Weights of a small mixture-of-experts language model, trained from scratch on English Wikipedia.
Size: 9 layers, width 320, vocabulary 8558.
Experts: 256 experts in each of 7 layers, 8 picks a token, a softmax router.
Training: a variant of SOAP for the experts, 727M tokens, 5372 steps.
Below are experts of layer 4 (counted from 0) of a mixture-of-experts language model. Rows are named router (the router's row for the expert) and show model dimensions 80-159. Each number is 128 + 24 x the weight over its row's rms, rounded and kept within 0 to 255. Numbers have three digits each.
After each expert's rows: "comes before" lists some tokens at least twice as common just after its tokens as in all text. This comes from a sample of Wikipedia text that the model never trained on. Tokens count by the router's weight.

# expert 43
router:114083125071111093141108102146118140171104116103082102114120147120142134123119123107085122142148144147119103117152178119150116134082153112143158163151140159113124154157093118123120125141141114134149121118144142126102118156097169167099116130
comes before: "1", "2", "aged", " ", "\n", "3"

# expert 18
router:142145119132115152156137145052105138119139166203121159117099104142126126118139163144169109110105139126127121141147162128112158142117117140159106167164116126140048151118105128092100133122110132167117145115155110136134121115132163101094084123
comes before: ",", " |", " (", ";", "'", " and"

# expert 247
router:121155168105161153113128137158120088147141132117122108103152129119164084124148117121135132138121123143140113090105130142125131122124153142137102131149130130120186110095170141151139148134120088102132175157113072130095133106150135118088106107
comes before: "1", "2", " |", "3", "0", "4"

# expert 19
router:086145148149147076136154113161137109140127115137138148071165151119148094147060114095125156152133132136143141131124128099169142122138162153082112101101150131132148100113126099150149114090146177133136128126075107121154104128162117115143135163
comes before: " to", " the", "ed", " that", " by", " in"

# expert 233
router:137131144120152125118102135115127144153144154136138149144100110141156112093112126142148129132094073127144133092117161183127096104131127157145070110105112134155149167098159129164109131073097157119115115111147127120156164122136109133120101145
comes before: " |", "0", "9", "1", "2", "–"

# expert 167
router:113130126171164153118132131101141130127129067131108137150143073158106124104099098126131142148110156170130159112147125161122140142136139140142156135165162104116161143111135110139107146136099149124158143133125172145153173129151109128161107116
comes before: " |", ".", ";", "–", "0", "5"

# expert 75
router:133130115112164129126142157167095099124113138140151093124107123077118107141129148164133145122174097107151147127141128110089117127142108114089168121131155099090137113145120145151118158118115111123136121126169097101131097151119137120121130108
comes before: " to", " of", ".", ",", " with", " in"

# expert 162
router:110080151130165101101152099126140110107099103127100124089126129126191171134176121099104134133123187142137111115167131154119125141144135117146135095094167114102131157110128133143089172143122075095161100111093133106113154122154112152100140127
comes before: "5", "0", "4", "3", "7", "6"

# expert 212
router:162189111130139095115172139160147106123154110115143109151143156109149099085132140133142142150169131150149096121111117139150127093125143079099162147106111118124135067194124120123112165158145115171129133096138143148111138125138119144118098122
comes before: "0", "9", "1", "2", "8", "7"

# expert 45
router:123106127113115087149129124119153103120118133090124091107121148136130133151125150118158074159061155101108111132143165160105096163135124110129076131086125139127135146129166148138108124130156088129149124094130157121138099090145146112156153094
comes before: " ", " \"", " The", " List", " †", " L"

# expert 3
router:148149179133144101102162152135121071098111115148087146155139158127112156133101104117111143093122096150139148116077163139155164145110147106133141113158135130157132133116102103148127128140062106153169113122121142140117147126112122133107145128
comes before: ",", ".", " of", " and", " in", " were"

# expert 129
router:083099137092115198124124164138119143096116110158108138137114130140140150186143138145060116114115139133141132119127144157140129113122123103112101116129169096152137178094144142172110166159102150125124147130120150164118161122132117117140106089
comes before: "1", " |", "2", "3", "0", "4"

# expert 151
router:161117118133165163114136077110117133127157146100128111138119148147123154116159158078146076131143097129139125104133152121088108137094136126133138127123095160142115113135140123093096151129086140139133158097152186127128133109134172129128131131
comes before: "%", " |", "0", "6", "5", "8"

# expert 166
router:118169140114154160146131105133103105120139136176134120175152120099124100144125124116140138164170122089108108120134131157145126147119148105155151181150114112074079159156068116131140135153080133150097137132147101126122098160111147101147076094
comes before: " by", " in", " on", " of", " to", " as"

# expert 107
router:140078125096178135118098085086125106158144127099134091099122077135105135114129124106133092132107126144139152088131093106143140112149152151135146136118124160111170104107132101130142116111106148119185143129131139104133173124130157116132086165
comes before: " |", "0", ".", "–", "9", "5"

# expert 138
router:089123131102133152122148125148154109130166145102090098137158138137123113104106104080118112133173138098109100122164119149127127106149122077124113136115110128048110153111084112120146149154090169115120121114102112122113095121100154128141100168
comes before: " the", " by", " in", " a", " to", " on"

# expert 205
router:112142122135101118092184150134103111142081136134147151185113135135113114103080146138152129100132137129148101162114148144141118142124139143178180090126182143139114103124162099142083149135147142160114125154103157142137153137114154140106103166
comes before: " the", " a", " of", " his", " to", " their"

# expert 148
router:120149122120154125163157118129107173090139143150124162182133102151114155134121114072139122143125118131161142133175140099129119165090137124148111134149147130140091085131118135116144109135086144105136158115110169153127135131102117170106136161
comes before: "ing", "ed", "s", "ers", "er", "ings"

# expert 59
router:133151082116147125123148136126165083129135081104110101167112108126115131101109154138131155112151147123150079083121100146107127147133131125134109084166158153086116134105093118116166134129122160100132156130143101114147126085172106082156110124
comes before: " a", " not", " the", " to", " released", " in"

# expert 106
router:170151123148151179092140128102130160155121151163083168111112129142125124126114127073122118127120140174128097090140165163091127140108149111121123143092146137105065164128104119102098159154097148126170113151144145109136136147150124125134133145
comes before: "′", "″", " |", "0", "5", "4"

# expert 183
router:122111186107132094135123155093136128077135104114081109155138154127120154138103107120128167173117141126150117119095170137153081136119131121131143156100163122123119166098121114126129171067115123094133101134130137118116132133163130134108141163
comes before: "\n", " |", " (", " =", " and", " Order"

# expert 76
router:119067146122113131153077113127149122127145079102157135122141187113119150113121143150169152113141123134160146138131143116148089166119133122112145121157136151145184119103089111134146130129087127110116160133142153087135169108134116161140099137
comes before: "0", "5", "4", "3", "8", "6"

# expert 238
router:133157144120166124129156162127149137135114053134122113101114149120136096137153153150124135114129119108136080145126153130091104130180120129124102117105163126097137130121153147165101113138160147158142099141137158119112158096106132134121133048
comes before: " the", " he", " it", " they", " that", " she"

# expert 176
router:125148116150098146163137175104124136108086176169123148155144099123110129138108125097140150094103140106118172132138113099129165114102102114138094171134113085134074147117128100129131120088095106176174160106151092155092146162161111135131125120
comes before: ",", " (", " |", ".", " and", "'"

# expert 83
router:160173154159109108162145102169127120129104122163097103164132123119143150125086115153139129174161148134130147180105180132168090109109117132089170088171128117116117122165107103138142161146138117144135135124151139082176129136135114152130144118
comes before: "1", "S", "2", "M", "C", "P"

# expert 177
router:130162130125122146089138154111146154118092135136104105133147146080102077145129148116116137150164113122100143126112088119125117072123120074130107110138106107074098171131165131079114140099149113130105180160149105153147117186127161119094112147
comes before: " the", " ", " New", " he", " York", " California"

# expert 227
router:156137154158094107123126121115114158174137130169147114138158157129155154166120148130124145135162143155146166164143179144151118139157105096139134112147145150124136156107090158128088130155153104069146086121155122118197095151147171158115141128
comes before: " ", "\n", " —;", " R", " M", " W"

# expert 35
router:125155097170117098146122123151114132112107097145097157112156125122133098134114112159111151160185090167135114155157103118137089134129121111117141091166151143169077100162171122080129181139156147102109190119130140150137155125132120144129164150
comes before: " the", " a", "up", "time", " his", "d"

# expert 8
router:172151098102098126139126110117117134129096157116128096163087145133105144124115140111113122139136148166133177127146137139140091115145097132134146096123135114123073121136122091103135193111130069161130083100181077130103126107111110168083101147
comes before: "\n", " The", " He", " In", " It", " This"

# expert 118
router:156148154102111107160162140116138124120155155129146165105121123168133141136150126096099112170140139119148122173141148149126118163132094130194122121157146097093108126112145106159095134122163158118152104123112166087189129072102125106093125154
comes before: ",", " of", " and", ":", " (", " in"

# expert 207
router:118137168119123108120153129147129123160130086096125111095140150097136115148142147142127178154097139101139161119133134105087102135114129055129108166077133131123129127145128130154142138112134146134125108102149141119104112118128128112119133102
comes before: " as", ",", " of", " to", ".", " in"

# expert 137
router:152102111139112166100145123129161158094110146102117085137116128135145140131125136125117135127090106110175115112110113117146144091114069125151092138159089122102083120139160089124076116138158081105121105113104124122101127146142146124156107091
comes before: " |", " (", "s", "i", "ane", " –"

# expert 84
router:098157114144124081124153099119088126150119145156137140133145143102083101129067101121211133083130135174101137096146113115121137173146140118137154109146186104127131108151124111131151123146110141138095143130129109138124134084142140141127132144
comes before: " of", ",", " and", " (", "ation", "ing"

# expert 25
router:140155107127102186142157145159130149135121075122097135124143166101116162164168102117094120135117112126110150135112123125103099096127169119093176111120136148160113111128115112125087134163120115155155119078157101155138184141136146110159126121
comes before: "0", "9", " he", " the", "8", "1"

# expert 199
router:077093109149122109108137109149150121081105127144112114076130133105152139127110109169149114136138134162118102126101154167141128108115149157101151157112141098126126137139126127180135128106108138089125143146124113123104119120135132118105143138
comes before: " ", "1", "0", "2", "3", "4"

# expert 243
router:111127173144189102130120121112117103154171094101133170157088148134122135159137145167106138111104143174120098173120134157110127119107136126118117119151128132123143158180104095146134142111137133136062103122129122136123148069127096117139121135
comes before: " of", " was", "'", " is", " has", " to"

# expert 40
router:087102104135147152125163141145121100137109174139109174172128142153157113121113117120085126158122111089169148124154125104180179179085127120184086156139139146138098138127136079123132107115141143105168109097147190138115082167133139139115121146
comes before: ",", ".", " and", " (", " of", " in"

# expert 30
router:111112157126107105123132104140124131144102120155159096124105163079084120131121078120093120111153087128163122162108125139151097130118119126095130159134143126122150106138121145109171140109157173166149128092107123080113113131093108173115107168
comes before: "==", "===", "The", "=", "In", "|"

# expert 211
router:123103112143131097074117146128114127134119130135129102112126143159151142157128111165096181098150155115126129109149144105092138146127121131158085090109155124099158144093180142160139122142104143111096177098114162142155122136156134139138111126
comes before: " ", " \"", " MF", " DF", " Team", " USA"

# expert 209
router:190091109152104087107124168177139079158120122090122137161114167097146166129133105123108147144098135132123125135117157160148123154154141106160154125107131137124131112112142146111122122147171107125168143071140110117137108144099117169115160115
comes before: "\n", " The", " In", " He", " It", " This"

# expert 95
router:136141131114140113107132138126176096118153155137093091133161142114127133134106124151145147123145110151099122130135164119115114087139125104092124126109132140144076152128115177158192097181124119083129136118137137102125165105150107128134119110
comes before: "0", "4", "5", "2", "1", "3"

# expert 193
router:158149136168137139134143105091119086150146114122112099139108132155114090143125109120113185154131163137149130132086158115106123158109133095156127131086074095139102077114143128144164105103119114092157130127122119131118077158157121154108148159
comes before: "-", "\n", "|", "   ", "    ", "The"

# expert 184
router:082166113092120145096118147089099121127142088115140134139169140130123142143145111093112126139157172171153149119124163109120131133102117082160096121144112169152167126127152127133124129112118160123121173104176110138113125084144128141179150142
comes before: "\n", " ", "==", " of", " ==", "==="

# expert 9
router:110139095102127104129154147121130111136150119066127051157128133128095114092091138152115125142173160137153167090158127150108123094107119135142094088116153134076128168113117155127176135073138124134150163088080065123153143147109117124102134082
comes before: " a", " the", " of", " well", " first", " an"

# expert 245
router:093118134096104127126189122123072115105142143148155173170138120136113128169123125130106112126145144151110125149134096130125117228169085138166134134151149111124150153118097133082131154148129078129064124141130145144113127113097120110114133125
comes before: ",", ".", " of", " and", " in", " ("

# expert 194
router:139136135124108168162104132148139126091191136149094136135145166103110158147121123118095124106147169138104141135076118140114161133126100133148133120114146104086096076128106114120110121137123091098165154163137152095134103127114154172146112143
comes before: " ", " UTC", " /", " Animalia", " P", " United"

# expert 134
router:156114114089119124167133110206153149106152119150108101114116135109187122110145103132139170111177106140109094119155135118111110129142155121086152125116098138114138127129105156122129111135114131166185110149129114092098130132134138131110128114
comes before: "1", "9", "2", "0", "8", "7"

# expert 26
router:183128151116164093098159138179126074117144134152130109141164100077160097107120148123161144154108124159115089149105125178139069135110134108113162150127100153158083099124147215140152137132131134139155167120131109120146104099122182146075106093
comes before: "8", "0", "9", "6", "7", "5"

# expert 200
router:130066138132154116166102100077116162110136149153087138148104105125143164125150107139103140101115131115122114067130108144091136111138117115136125111102175167154144136136156127132102170154109132111142122133111105144153139139155100134142117152
comes before: "9", "0", " |", "8", "6", "5"

# expert 17
router:094170138139082116137117137107098139111090148134070172130127127118117139153127156122138118112079132148133146097119142151098105149117138145142101156151118103111137153165120134108156142110104088142135102163171085148161093125143143106120142109
comes before: ".", ",", " in", " of", "ed", " for"

# expert 11
router:119153147162126138110139125112125105160151080129164135138134123156099126093099099165138101112146116135129141099122113127096127123141137167181075116125128111115118121090120124136131113129118118160112131102147131146085165091122160174124119117
comes before: " |", ",", ":", " votes", "–", ")"

# expert 102
router:110107122116143132141162137188128133110107106113120095128158156147124080117112140097155120122159128128151114139081138099105149105129147093155139108146150162142115093132134079144121105169171163116105161170121134167141136082104134116165111160
comes before: " the", " be", " a", " have", " make", " his"

# expert 79
router:127122138133152128124140151127073119121085063113154188160090123167144128149141106118184124111110140124126119152130136107076156145114142117187156153156157137098133090115131138135127137133129120127121141116172142096150124113125168142147144121
comes before: " of", ",", " in", ".", " to", " that"

# expert 54
router:120112084070111122134127149130111130106083149141121149154134126140119131147152121117100138131121127083125126140156116156119131181142093131155132140165100127085172125125058119138146113114118113138118101115126150133104131147124105153146134106
comes before: " of", " in", " and", "\n", ",", " who"

# expert 181
router:100146122130106132145147143143126141096106111134131062192129116116132146109086149113094151114141095125142143130161159108085157132110189104163157146173127145107140068164103128118135124078098147096106114167131147125132127089129122132151124109
comes before: " a", " be", " not", " the", " been", " also"

# expert 217
router:107107144110108123097119132132120061118135107058086130130107180100172134154139140099113117143136150131131150119136126111125134140158142102150170131096100156119153100102124152136128121104101111162115120129106126179145148095084109117107152141
comes before: "\n", "==", "-", "The", " ==", "In"

# expert 24
router:166124088154109151150151144133140130143083123093058124109153150093128153156141138097115126141120137172115124149163136127094130161086161109094107123120144104115121136143102112109128175112155130094087135133142162095140134162149108151137148115
comes before: " and", " which", " but", " including", " with", " a"

# expert 210
router:099162171114092087157156161151148129138082106106107126111141138177152114096135138141113131132113138150100137152156084175118145101168098123164098133168111137085143123101152113144083117125119128128156088134141114170108108129126173130159083125
comes before: " the", " a", " to", " that", " his", " been"

# expert 86
router:134159156125164102084159129145131083145162154128127140113160140098160098153136140117153122130164117126071170133141146127087154137164138085157091093088093123118109150127077166147147151086143137089145118089121116126099146122132137186093138111
comes before: "–", ",", " |", ")", ".", "),"

# expert 120
router:109158158129078148117119143139155123089136168128110124135177130082144164156113096126160082155140135158143151090114093124132085179154135150124151116159119139094139126138104145066150118147112070108099102185127088116111146124116136119133115123
comes before: " ", "\n", "-", " the", " a", "S"

# expert 31
router:121140111156129109139145124177107127119122129129122137133123161100123121084118084160110153134116123167130140128147137078109090131125150088094146126163123140124108098136140118120126112154128120090099138132132117111130118144119128118150129170
comes before: " the", " ", " a", " his", " its", " their"

# expert 230
router:130094101123113081124149143124141106118110167084123134106110117136143101123135133227171098189156114163100150149126115121134113090160141104138138167127142131124142140126142164109159103116115137143183138129101118143141118078103165142113123152
comes before: " the", " Best", " his", " a", " in", " years"

# expert 215
router:120173171104142106116149138102127097105119105138178114116184158108096130174158121169132115094134163134100141139140124145125109190122111077105155175123088092125107115117097150108123104165111086135087132133173097152128120146130111106115151107
comes before: " of", ",", ".", " and", " in", "'"

# expert 126
router:130087154129159117118113087081143117141139098128103141090128109157138114128156109129132167130152147088117147117127127164128126144134096093119113101132117111143109157126163155137154129112148121141118088159088112097112134163115109138119081147
comes before: "|", "-", "\n", "    ", "Source", "="

# expert 62
router:081133111137074097135190137163113109113079099123097100123099124154150137156147144124099120101148146131158145119116128127128107117109144085174145125101130114130129138134146154153166150115082097182143127124169133148179164149119128136144135096
comes before: " ", " |", "\n", " −", " +", " years"

# expert 71
router:127163130092134049152135128111103103104131107106117154189114115136131132142112167121151133139134120121132093150095117162129139163099086091169110124109115112114151153148087165125082144136127098184095138110083131136100132139115141132115115081
comes before: " of", ":", "ing", "ed", " and", " for"

# expert 224
router:147124178078164166146102128053093147116170094106171104104157112107127160128127112088134110139147116120124178118135083128138149155107100131206164146148129117112169141141096137134102116132116136144131113098141097125122138135100167128104114110
comes before: "|", " |", "|---|---|---|---", "|---|---|---|---|---|---|", "|---|---|---|---|---|", "|---|---|---|---|"

# expert 34
router:106095146150118118115136164131140131098102150140108133139142131133087085087082094125107138102133120084158085129065106087072126128131156160125111147100141124158175148164126085112115157135112117137156105191119158103150132139058147138140091127
comes before: " the", " his", " a", " their", " birth", " them"

# expert 33
router:185125127131128149142152124164163109154144143110139119143116115135126120141084168111144143118169087156138135112119130116101127107102134114124113098167148113109153067125126160128064134136143155164078129161104147157123117137133155148123090172
comes before: "1", "2", "3", " |", "4", "5"

# expert 255
router:146121149095129123090068109121121144133188095098153033132119162072120113123087139131150148129153152137132139148145135081126154136123094122127165123132127131095171166129135110140146170120121134112135160095120129114096121151137125186148136138
comes before: " ", "\n", " —", " Candidate", " Swing", " +"

# expert 175
router:107175121087128125103143111131144123141125113103097133117141168130152102137144132126113120132092115104063130166168119120160131111110146106114132110103101093148113105188112129144096132130165131132080138152089114128123109127150151123136141131
comes before: "1", "2", "present", "L", "d", "ta"

# expert 187
router:120155170144092161146160129128119130126108091140080156139121130132153111138127145155100137114144086142180134143153125145115155168185179097121136135167124167145078126128146103123145100107116143099130071125171156109140097177149121140171070147
comes before: " to", " by", " in", " the", " on", " from"

# expert 122
router:179122133175133126156170118158159120125126167131121115204120102117091114139100119138143128137170138147138097151131110132108158157119146118129160108133125128116119092136132130124144190108102141139152148078109178162159157082120125156129108163
comes before: "0", ".", "5", "6", "8", "4"

# expert 12
router:141100136163135112115103132151126101128141159150107124100124148124109091120129122177151156165151131130126154146093172145125114147108132131109143116129096153175162122119102148140214145151082131121158119088139118148134127130165069125124113150
comes before: "0", "9", "th", "1", "2", "–"

# expert 91
router:154122115171131132098145144116155170150102103098132171153160166127149123125152137134107135153165130139122165158179122157106136112150141085134157095139125151119122133166127096105159172088123153134105130129114179103147099122121145106169129130
comes before: " the", " and", " but", " a", " which", " was"

# expert 240
router:119133094111125091136134166129131139122109152122111124133105170103118115159138134161127097151102132170141119135131127126148144117158126137125154118162149156153135149146120078159101118105127097153144122137061128151105108141083175128107089139
comes before: " the", " a", " his", " The", " several", " \""

# expert 36
router:159138163172124116119134136126160152131086072147074117105138166139184131139104091106159162183122144171141112148118112202113093114089136119120138073161139117100131121149109107095136180144161155119095143115167145113129130133134139126130106076
comes before: " and", " which", " but", " who", " the", " he"

# expert 108
router:099112137098127070089189156124098118103088122138089144115115153139144103151147121125140139085135108099093161169125111102081147124110127093173124132136117140144153105132140183137179155155058100135105136148163116136122149113107121077161148115
comes before: " of", ",", " in", ".", " to", " for"

# expert 133
router:118154081162171104171117141138159136080154069091099152141108140135120088098094094187111136161091083167117108113128121102129131121101181111120109103131119133145095143173154115152132132149171147124128121149139136112136101143135139138111145135
comes before: " the", " a", " his", " an", " her", " their"

# expert 173
router:140090155098139138128131124099130138108157177111181128123110108130105135117107132115093107120124089140115122095123100140118115156077082196153145150117120098094164136131128141151092111138083198158114120145136125147128133108121150140089145103
comes before: " |", ":", "|---|---|", ";", " hold", " /"

# expert 49
router:140155107146109105115084122153140130138089132110108123102115095121098154157108147143133112145114187120135134150102135072155109146117106111131117110141111119112099123156160134115134146158149120123160102114109144118170128160140141145117163087
comes before: " ", "\n", " —", " +", " list", " −"

# expert 121
router:121164145148134094127121159108182114077103148126108152100146095142130137135180140166132086154101183166141129139145143155089097080134081164133141142108148128180154168133097171127130098123114110128121161123137116083170119140135120122126149161
comes before: " ", "S", " H", "C", "D", "A"

# expert 2
router:123107119199105130131150122125095128121104102118148146147082127133130126153091122109131119094128101173152161087135093105073144208131138120145164143149146138092195125132143129121096086121161147140136130166162116127130135137155187122141148127
comes before: " the", ":", " to", " that", " a", " by"

# expert 225
router:104166154153104154135141153086138115131135201150108172106156094139111179100133109104143105122087119117158143124097144131140143126103125137130101156132110126135105124133110116090100131103113132164127122103136083117115142152137146156158148121
comes before: ",", " |", " (", " and", " in", "'"

# expert 248
router:102137158130093110099149119126148122134119097051083146116122136113145117151147113151147104132155124138115121084125144163110126090112116107141106079115132113123108152141115138121149148123153133138145091075169096121116142127127120137150160127
comes before: "\n", "-", "|", " he", " when", " He"

# expert 77
router:148128179137088146141110106102112147133144091120157125109157063138136110121138126067114106119192165114151119105098113132101158167161079104154135128150110170109133159094141126116114157145110118141141115134109142144118142111136136165139100153
comes before: ":", ")", "}", ";", "N", " ("

# expert 61
router:137139152151113126138122132142149134121107095146074113145134173134165113119144142100132156113102105156156107119098194111108101132094141137113116124124131152150151142100152135136129139142157122180130127112125143131145105119174126088120137160
comes before: "1", "2", " -", "3", "4", "5"

# expert 99
router:104108119133104125117090143104099158111106154120120098174132159141134095133141111149089126158139105131104123121123038120118145141148103154118122112097102156126151139121124117148079127157119168106144128157115126115104101122096129123156069135
comes before: " the", " a", " his", " New", " this", " K"

# expert 204
router:108143125125103117161126138109182140094109140113103169151146157146132164107102155109177133158097146135129144154098141127136127126094111136133087131176130107082140109152134137083162116081143170123165101128115106124132125142174163136156090118
comes before: " ", "-", "\n", " a", "born", " $"

# expert 250
router:127136161090129151144164115134165138102126123099109107134178117138170147139114128090116152123138135122138115102101138177127115177167115172146124123091113102070160180106149130161141142130129119113138109141151098152114124124174119083172112147
comes before: "\n", "|", " is", "S", "D", " was"

# expert 223
router:112127112153079143113103076146157146113122118129134126091159137096176149145127118126142152096185160118177137078104089111107127172140099120131182136097123152093120124080131143141129114146114113118113134124109110106125126110121111109152158152
comes before: "\n", "-", "The", "|", "C", "N"

# expert 222
router:154091119123140119102103138092159163152137135132172151063123122102122135109112140169087087120149152145148147092134144140135089148136131143136096114104100111127127147106132164147105134090135176131093111088097112154146110173146131182128145160
comes before: " ", " |", " •", " \"", " Years", " medal"

# expert 124
router:104136122112125164135155144115110143104098129155111128094115119166130139146118114119125123104149115129114114181120126178098120124128109102147095161140129132130107144109082116130187113162130093093111133136092162130121150112140096112136107081
comes before: " of", " in", ".", " to", " for", " was"

# expert 103
router:131193120136063147137140150129145130124147171132139100120126123098110130088141110166161124123118125152164147093093105129098074147117123172124129110106083114143163112134126109083145100103114128111145122109165078162135137109134131133141108124
comes before: "0", "9", "1", "2", "8", "7"

# expert 92
router:150102128107107143135124127112111193123126135163120113097142129150113122162129107109123103128172078132120125161125159111080137132137141096130131113125130152114068136112124135119104128132162142153134123133093093125122127157191129168108115134
comes before: ",", " (", " and", "\"", "'", "anka"

# expert 206
router:135088135177140103149103099148156073142147104113116128089120133148181136100118154120155102106141103145127156139104099126117127121120122092131091132144136083118132101096112185110114126142120152132157078136145157138128145133132128118142131131
comes before: " ", " Total", " No", " Party", " Year", " Turnout"

# expert 239
router:122140173126080152099161108136164149138102104133098104153128114134158148133090154120104135102157151109120159107135129126134136181119117101157143138149118130128136129150126104113107120112138088146149133097135116163161160162107188121128128120
comes before: "°", " |", "\n", "N", ",", "."

# expert 135
router:118127103157130108135124099114118133145117186160121158144156112157170108114140154101114155124128086130110146164143139172179153155153140108113151123149100114132160098127130128107142163157109117092164112139177146130169124114152118159140164163
comes before: "s", "t", "d", "year", "m", "st"

# expert 158
router:132111138132096177115153112079126152130089190168131106190111134135140118126135141150184134114109112094116121113128152145148141154120124110152094134144110130063086161150166122104144149138137113126142112119115086146118146157145160098127083097
comes before: ",", " |", " (", "i", " –", "a"

# expert 115
router:094089118094102079062093159131112095147099139126142100138112174131126123153147119113119167171156112127157127123130108110135131168082113165135114092110163136151168111139123134120110115103108178112157158169137122125140140100139128156104140127
comes before: " the", " a", " be", " its", " his", " win"

# expert 98
router:157164079140085135133150161078131126103111110135095142141086154155101139107133129141115152140098123149117109085074161151138080069126122132110117134092148144145074129104126113134113144124087090161143111095157140106125155130131137114130086092
comes before: "0", ")", "9", "5", "7", "8"

# expert 165
router:132118126134120118163153115090080109104142119114150184130112079127136126118154088125118153146101116158144170103112091121126179136108097133178118165129135126159180144133173136156108146121160141151109097147143133122145126089156168125107125116
comes before: " |", ":", " of", "ames", "ation", ")"

# expert 241
router:147145176138162168167109153124158169088135139111119139125130138149139132138138140137091147147147115109154143152103070105114090141161146156079152116115145155120112122107125151139115147107113151134123147123144150122168145108150145129140116119
comes before: "9", "0", "8", "5", "3", "7"

# expert 27
router:161161144126104134143138143113113142132134154174103144148142098166133112100123107057131077138129137145190156105101139126105101152151098138122108139105107173122167166114148121107097135129166120166165141111169130096138136116143110139110145124
comes before: "0", "}", "9", "2", "5", "1"

# expert 6
router:109123140142115093109107113107123117154127195136170087089134085119117137133118117112123163156148164113168135094104140094142138134137141147150134136138142122151114145139051112126088155116083125131144117141136128104138101126132155123119151064
comes before: " ", "S", ")", "ube", "O", " —"

# expert 203
router:102132088122084107122204116089103132129114109113149121142091072159152115135147104122137136134147122133147137109128130084152128147145152130175181120141157138153154140113140107176118113117135067078109107128109140116170129096109117122079117091
comes before: " of", ".", ",", " and", " in", " II"

# expert 119
router:127100148096153155138116133083113152079113138126169150132149079156114152131108120118110089117122108136118120120134093154101154174156125173127119162168162102109156156130128126145094119129106180122091128112084112140131118139148126114151153138
comes before: " |", ";", ")", ":", " (", "("